python train.py --qk_norm=false --init_std_up=0.0209 --schedule="wsd" --max_seq_len=1024
Below are experts of layer 4 (counted from 0) of a mixture-of-experts language model. Rows are named router (the router's row for the expert), down (a neuron's output weights, with its number) and show model dimensions 128-191. Each number is 128 + 24 x the weight over its row's rms, rounded and kept within 0 to 255.
After each expert's rows: a language model's description of what the expert responds to. This comes from a sample of Wikipedia text that the model never trained on.

# expert 8
router [116 120 152 137 127 102 137 124 161 123 107 110 159 155 140 121 152 144 121 127 110 143  89 130 140 115 138 136 129 144 148  70 157 141 109 145 136 133 141 116 124 116 108 122 144 128 137 162 126  90 174 107 147 163 101 124 133 161 112  88  98 135 133 118]
down0 [119 139 152 132  95 128 136 121 130 167 129 168 141 125 102 137  75 183 169 122 152 168  96 126 129 120 160 138 148 150 110 141 167 152 105 134 112 147 162 112 142 133  86 126 104 163  78 141 141 144 119 142 162  87 102 130 149 132 103 109 159 135 157 101]
down1 [ 86 127 119 103  88 128 110 154 112 146 115 150 161 133 146 124 106 132 113 110 139 113  80 110 140 143 119  83  84 145 179 131 158 126 141 157  96 115 125 157  89 125 122 161 138  75  99  98 177 179 148 118 183 125 138 115 106 135 146  89 129 132 124 127]
down2 [134 137 137  83 132 143 110 162 107  97 105 143 128 168 127 171 127  71 153 138 112 101 143 149 128 140 161  96 104 116  80 105 144 110 151  90  91 163 147 156 151 142 153  97 123 128  91  93 143 124 102 139 162 160 138 120 137 135 133 157 113 115 118 110]
down3 [138 157 126 198 119 133 125 130 140 146 142 140 107 130 123 119 111 108 155 132 133  94 151 117 104 113 120 117 170  83 113 179 110 114 106  92 109 114 113 147 114 161 132 119 115  86 113 133 156 113 187 172 172 149 145 138  93 147 146 152 154 155 120 169]
down4 [143 113 141 147 134 127 144 127 101  83 108 115  93 153 114  95 138 106  99  80 173  95 135 143 179 153 171 149 101 151 162 128 118 149 140 130 131  86 147 136 124 156 170 180  97 134 110 133 129 111 120 119 132 145 106 119 144 121 110 118 138 117 147 176]
down5 [122 186 185 109 163 142 167 163 135  85 162 124 146 103 138 134 120 161 110 128 106 148 144  95 166 153 116 157 144 129 122 176 128 143 152 122 122 151 119  88 161 179 119 130 129 140 115 129 134 119 118 143 135 153 139 134 156 122 153 104 153 130 146 152]
down6 [146 137 142 160 116 111 124 152 102 141  80 102 100 112 136 135 119 129 111 141 125 141 111 127 132 127 149 130 120 134 151 153 100  96  96 140 113 113 144 149 116 142 129 130 115 135 150 151 120 166  96 143  68  85 132 148 140  83 112  96 125  94 113 108]
Description: Capital-letter acronym pieces. Single or paired capital letters inside acronyms, codes and call signs, often within parentheses: GR(N), G(SE)A, LGB(T)Q, K(WW)K.

# expert 60
router [136 143  87 130 137 127 150 164 111 103 116 120 142 139  72 161 176 150  96 155 156 162 111 154 138  48 113  65 136 157 129 139 131 128 111 167  68 100 139  93 148 104 111 185 126 129 120 140 170 116 149 131 152 131 117 133 172 119 114 116 130 180 165 158]
down0 [ 87 107 133 123 112 146 153 164 162  98 103 139 122 120 131 132 118 172 167 126 139 152 136 109 135 163  66 112 135 136 111 138 113 139 135 141 127 140 166  88  83 126 122 180  98 167 126 125 102 131 146 136 144 139 163 128 122 136 179 138 140 150 131 108]
down1 [129 109 142 138 147 148 170 106 101 129 119 114 161 113 108 136 131 115 135 156 130 137 135 129 148 107 137 116 119 134 197 152 138  88 115 137 104 151 122 170 144  83 128 134 148 105 113 171 112 152 135 145 106 155 183 123 124  97 125  96  98 103 137 139]
down2 [118 154 144  82 152  96 156 158 100 157 115  78 138 135 123 109 139 138 126 142 129 125 155 118 121 130  87 142  94 115 130 133 123 148 105 156 141 123 172 135 132 139 139 121 114 137 115 171 124 186 110 132 145 144 116 123 127 141 124  87 138 125 139 185]
down3 [161 121  89 159  93 107 134 135 118 123 143 147 139 121 144  94 154 146 114 156 121 108 129 139  79 148 112 108 127 165 130 111 118 108 101 139 125 127 114 167  98  84 140 130 101 105 139 121 138  88 107  78 122 144 139 142 122 142 114 123 107 120 129 114]
down4 [120  95 139 163 150  67 133 136 172 139  91 100 112 127 152 139 164 130 140 162 126 129  79 100 151 134 114 130  84 122 132 140 152 109 145 121  91 106  99 151 143 135 105 119 114 168 112 127 153 144 115  83 120  97 130 170 156 143 132 136 154 140 120 127]
down5 [111 108 123 111 168 143 135 108 140 130 109 124 136 162 106 113 133 118  83  98  98 150 131 116 129 105 162 121 145 113 122  89 120 163 156 138 101 134 109 120 165 129 139 165 109  82 117  91 160 130 157 135 193 137 141 128 138 135  91 191 108 121 124 130]
down6 [159 142  98 146 100 160 113 156 106 137 141 139 108 134 150 109 105 114 108 127 141 137 106 120 134 123 167 134 112 107  94 128 141 115 165 136 112 112 170 148  94 116 187 134 152  93 114 127 117 109 140 129  90 103 154 103  93 108 100 169 161  76 135 134]
Description: Word-initial stem pieces. Opening pieces of longer content words after an article or adjective, such as ener in energies, exper, compet, aver, electr.

# expert 1
router [ 77 160 121 161 136 134 129 153 105 129 139 137 159 183  89 125 135 146 128 141 137 124 111 144 131  83 118  74 122 146 137 140 147 118 125 163 138 109 160  96 166 131 116 169 120 111 122 178 117  88 121 102 156 143 125  67 134 107 107 106 121 175 157 107]
down0 [136  99 132 151 144 118 152 130 141  81 146 122 113 145 150 125 115  86 124 163 101 152 116 112  95  79 110 132 155 165 173 107 129 126 108 113 108 164 125  83 156 120 153 137 128 101 136 148 130 137 124 110 160 163 165 126 159 112 117 150 152 159  95  96]
down1 [ 94 158  97 110 110 119 116 130 133 118 151 124 115 126 184  93 131 158 143 145 146 124 100 114 113 124 123 175 149 160  97  91 126 134 183 136 150 114  96 147  81 126 155 178 140 112 156 169 173 129 147 146 139 114 138  82 104 117  92 121 120 114 153 147]
down2 [173 139  92 127 148 147 132 108 140 118 101 101 115 141 158 164 119 143 209  79 160 116 119 161 111  82 148 104 109 101 139 174 128 183  65 129 132 167 131  98 154 112 186  94 148 121 133 109  98 100 119 121 154 148 123 144 123 165 111 128 117 121 141 114]
down3 [110 122  76 132 120 183 146  92 116  96 145 140 149  98 136 131 131 106 129 137 142  60 129 130 136 136 151 121 149 130 149 118 111 118 129 126 113 102 110 111 130 175 183  72 149 125 112 129 113 143 130 127 137 135 129 109 109 187 155 117 117 103 142 102]
down4 [100 164 159 164 145  89 147 113 134 105 119 107 181 118  94 165 105 135  96 132 109 118 130 112 160 107 147 115 142 142 133 107 130 146 161 125 146 129 126 111  98 152 143 100 150 197 208  87 146 109 166 164 114 139 141 116 124 107  89 124 116 168 108 117]
down5 [108 131 136 149 134 115 158 158 135 141 106 145 144 160  95 133 140 166  82 117 142 114 104 119 114 126 162 134 141 138 166  78 127 108 113 122  79 147 110 148 130 143 174 123 143 137 142  88 167 127 148 152 115 126 129 173  97 155 125 168 171 135 116  77]
down6 [105 121 128 130 146 174 114 124  96 161 132 132 112 102 150  96  86  97 144 117 144 103 169 176 104 138 111 124 137 118 110 128 144 129  91 116 134 151 136 122 136 162 148  84  81 134 135 109 130  86 100 156 124 141 158 138 157 114 115  98  87 145 124 108]
Description: Whole-number digit chunks. Leading or standalone number tokens in dates, tables, coordinates and counts, such as July 14, (18), 36°, and 7,093.

# expert 55
router [122 119 126 121 141 110 151 136 111 114 123 133 136 124  82 136 185 169  85 145 143 143 105 155 112  92 145 104  99 130 155 131 146 135  99 137  99  87 149 116 114  84 108 177 135 106 138 152 150 128 139 134 126 173 114  70 143 124 152  86 145 146 128 122]
down0 [141 137 128 141 156 191 112 123 142 116 142 121  98 103 119 133 129  94 128  91 105 144 151 111  92 107  71 136 127 169  97 149 101 153 132 110 136  84 100 134 138  97 125 129 135 117 153 133 144 103 129 105 124 116 110 131 179 115 129  87 174 116 138 134]
down1 [142 122 111 116  96 183  95 148  77  68 115 129 152  96 189 115 129 144 125 130 129 153 110 136 101 154 101 130  78  88 125 126 117 134 126 115 118  95 131 128 147  96 142 167 127 144 165 124 162  87 166 141 152 132 169 145 108 147 145 108 130  65 134 116]
down2 [129 143 133 116 138 119 105 136 139 141 157 120 141 180 152 105 144  96 117 149 145 166  80 132 116 103 124 121 163 109 130  90 157 135  72 131 135 129 112 126 124 130 116  97 108 157 100 137 125 123 158 152 142 126 191  75 137 142 101 128 117 153 137 155]
down3 [128  68  88 138  92 125 128 156 140 164 123 136 164 147 136 141 132 126 127 150  99  94 125 106 102 119 144  97 149 103 117 160  86 111  92 120 129 118 141 120  93 163 134 106 153 124 102 119 142 118 130 136 164 125 130 130 120 159 111 116 126 129 109 138]
down4 [128 156 136 102 118 113 161 125 131 125 130  88 128 106 134 158 150 124 134 167 154 106 114  98 135 126 115 158 119 120 148 123  75 150 141 161 103 142 132  68 145 147 165 140 102 148 118 153 146 137 115 149 161  69 112 147 142  95 110 107 158 147  98 119]
down5 [108 153  94 125 144 128 124 162 130 132 142  72 136 147  89 169 151 147  84 121 125 112 134 131 165 140 142 119 178 130  88 113 111  76 111 104 123 127 143 123  95 165 123 148 158 114 114 156 120 143 170 134 121 138 148 158 106 137 137 152 140 149 133  93]
down6 [167 142 171 187 115  95 106 142 140 153 130 155  90 125 143 167 106 124 126 110 124  84  91 164  96 110 114 112 139 111  99 117 124 115 155 183 135 136 112 111  81 127 168 132 105  87 164 148 165 129 124 129 110 116 151 122 154 113  93 117 147 127 111 100]
Description: Compass directions and places. Direction words north, south, west, east and similar spatial or compound parts like ground, cross, below, Air, Earth.

# expert 42
router [149 134 123 150 130 117 136 177  97  78  94 116 138 152 139 137 171 159 137 103 112 142  98 158 102 112 106 113  98 174 135 126 185 112 129 187 114 136 172  89 142 118 126 184 117 121 147 142 131  81 174 122 134 112 121 111 137 169  91 124 101 151 133  59]
down0 [100 120 128 139 116 123 149 109 136 145 119 122 116 119 171 123 101 161 107 121 126 126 118  92 130 116 175 142 157 131  76 105 125 111 128  73 128 132 130 128 136 136 137 168 100 104 102 127 142 147  99 109 134 118 134 133 165 111 129  75 154 119 127 101]
down1 [165 156 132 123 139 118 142 128 141 161 145 156 105 124 107 131 106 116 126  99 121 172 120 135 124 132 113 103 155 118 154 151 135 135 119 119 110  95 132  85 189 138 157 123 164 134 109 110 115 107 141 110  74 151 177 125 138 178 121  71 108  58 144 115]
down2 [115 113 157 161 129 160 108  83 120 111 133 143 134 119 167  96 148 102 150 134 176 126 112 112  84 111 109 156 140 118 127 103 152 116 128  90 135  82 118 119 161 125 123 117 160 122 169  98 131 161 116  91 151 139 111  97 122 129 152 168 139 133 122 147]
down3 [156 162 135 133  94 109 142 138 150 139 136 160  97 111 102 141 153 102 170 119 144 146 117 122 147 132 150 161 163  91 139 117 122 156 132 136 138  93 142 140  91 131 148 148 135 148 105 156 123 171 120 106 156 156 126 106 151 127 148 125 127 147 173 140]
down4 [165 144 132  98 126  99 107 127 154 112 126 112 101 113 167 159 146 169 151 124 151 154 132 152 114 138 149  91 135 152 124 123 120 114 156 130 134 117 152 138 120 123 123 110 115 124 115  82 149 105 110 142 161 155  67 136 122 120 110 103 122  84 122 156]
down5 [167 154 142 121 111 151 117 128 161 152 150 124  96 135 123 163  92 170 131 135 177 112 144  98 148 122 125 148 111 123 105 131 127 126 142 102  79  92 125 133 131  98 125 144  87 164 157 127 117 152 119 160 125 102 111 153 124 145 116 132 117  56 181 108]
down6 [140 146 128 147 178 125  88 153 134 108  83 175  96 112 131 114 163 161 134 167 102 155 147 148  89 136 160  95 109 122 149 164 163 139 158 141 127 127 161 130 128 109 120 121 117 143 139 140  86 175 114 156 115  94  86 111 105 147 134 130 105 155 111 117]
Description: Person and role nouns. Nouns and suffixes naming people or roles, such as members, people, players, commissioner, drummer, Chairman, Mr, Sir.

# expert 33
router [108 180 130 136 173 115 134 162 145 114 143  98 133  99  89 151 165 145 102 156 110 170 101 153 121 127 103 109 173 173 129 170 108 109 100 105  74 145 151 115 153  95 103 144 119 113 172 145 130 121 177 124 135 155 101 106 156 103  97  83  99 133 138 103]
down0 [139 110 119 103 118 116 161 132 141 116 134 140 172 107 123 126 113 133  84 109 129  82 108 134 137 121 136 120 120 152  97 126 124 138 185 143 122  98 154 159  85 105 126  88 147 139 172 107 164 153 107  92 135 118 130 131 135 118 140 145 115 159 153 113]
down1 [130 127 146  94 157 166 143 147 174 143 143  86 144 138  94 111 119 136 119  82 138 122 149 133  93 138 140 145 131  65 108 120 171 134  83 166 121 120  97 103 101 112 155 152 134 142 125 154  80 115 170 109 172 119 104 134 116 113 162 117  90 137 142 155]
down2 [112 113 130 105  91 106 142 139 106 101 134 122 108  94 104  96 132 161 106 106 110  90 140 170 127 158 147 118 118 105 177 105  88 142 128 135 157 139 127 125 117 126 109  71 121  97 122  89 142 125 153 123 101 118 122 104 133 151 148 161 131 170 136 133]
down3 [137  72  99 145 146 126 125 165 147  88 154 146 115  93 120 138 113  99 131 144 105  98 150 112 103  80 111 122 123 153 118 174 137  94 158 134  73 131 121 115 147 168 111 101 118 135 127 126 100 125 134 140 121 153 123 148  62  87 123 151 111 150 106 150]
down4 [130 132 136 128 129 133 110 110 112 136 120 149 161  91 116 107 120 139 157 147 126 101  94  98 100 120  93 134 182 167 212 108 135 103 131 128 116 118 104 161 122 103 147 152 165 161 154  93 121 157 150 104 127 134 134 104 132  78 104  97  96 103 149 114]
down5 [138 124 132 120 181 153 129 147 127 131 104 143 141 145 106 124 126  78 152 126 163 132 151 153 132 157 102 163 129 144 144 104 104 107 123 119 135 162 121 170 107 128 113 127 118 142 106 145 118 125 125 106 132 161 163 107 124 153 125 161 119 111 129 100]
down6 [118 126 163 183 149 134  83 143 150 128 128 138 179 104 134 103 111 143 111 169 141 121 142 175 128 154 155 143 111  73 162 136 153 148  97 130 121 130 142 114 140 145 123 131 166 135 176 117 144 146 152 141 111 121 102  96 158 144 128 107 121 115 119 157]
Description: S and K pieces. Single-letter or plural-ending pieces s, S, k, K, ers, ks, often at word end before punctuation, as in Cliff-s, Gull-s, par-k.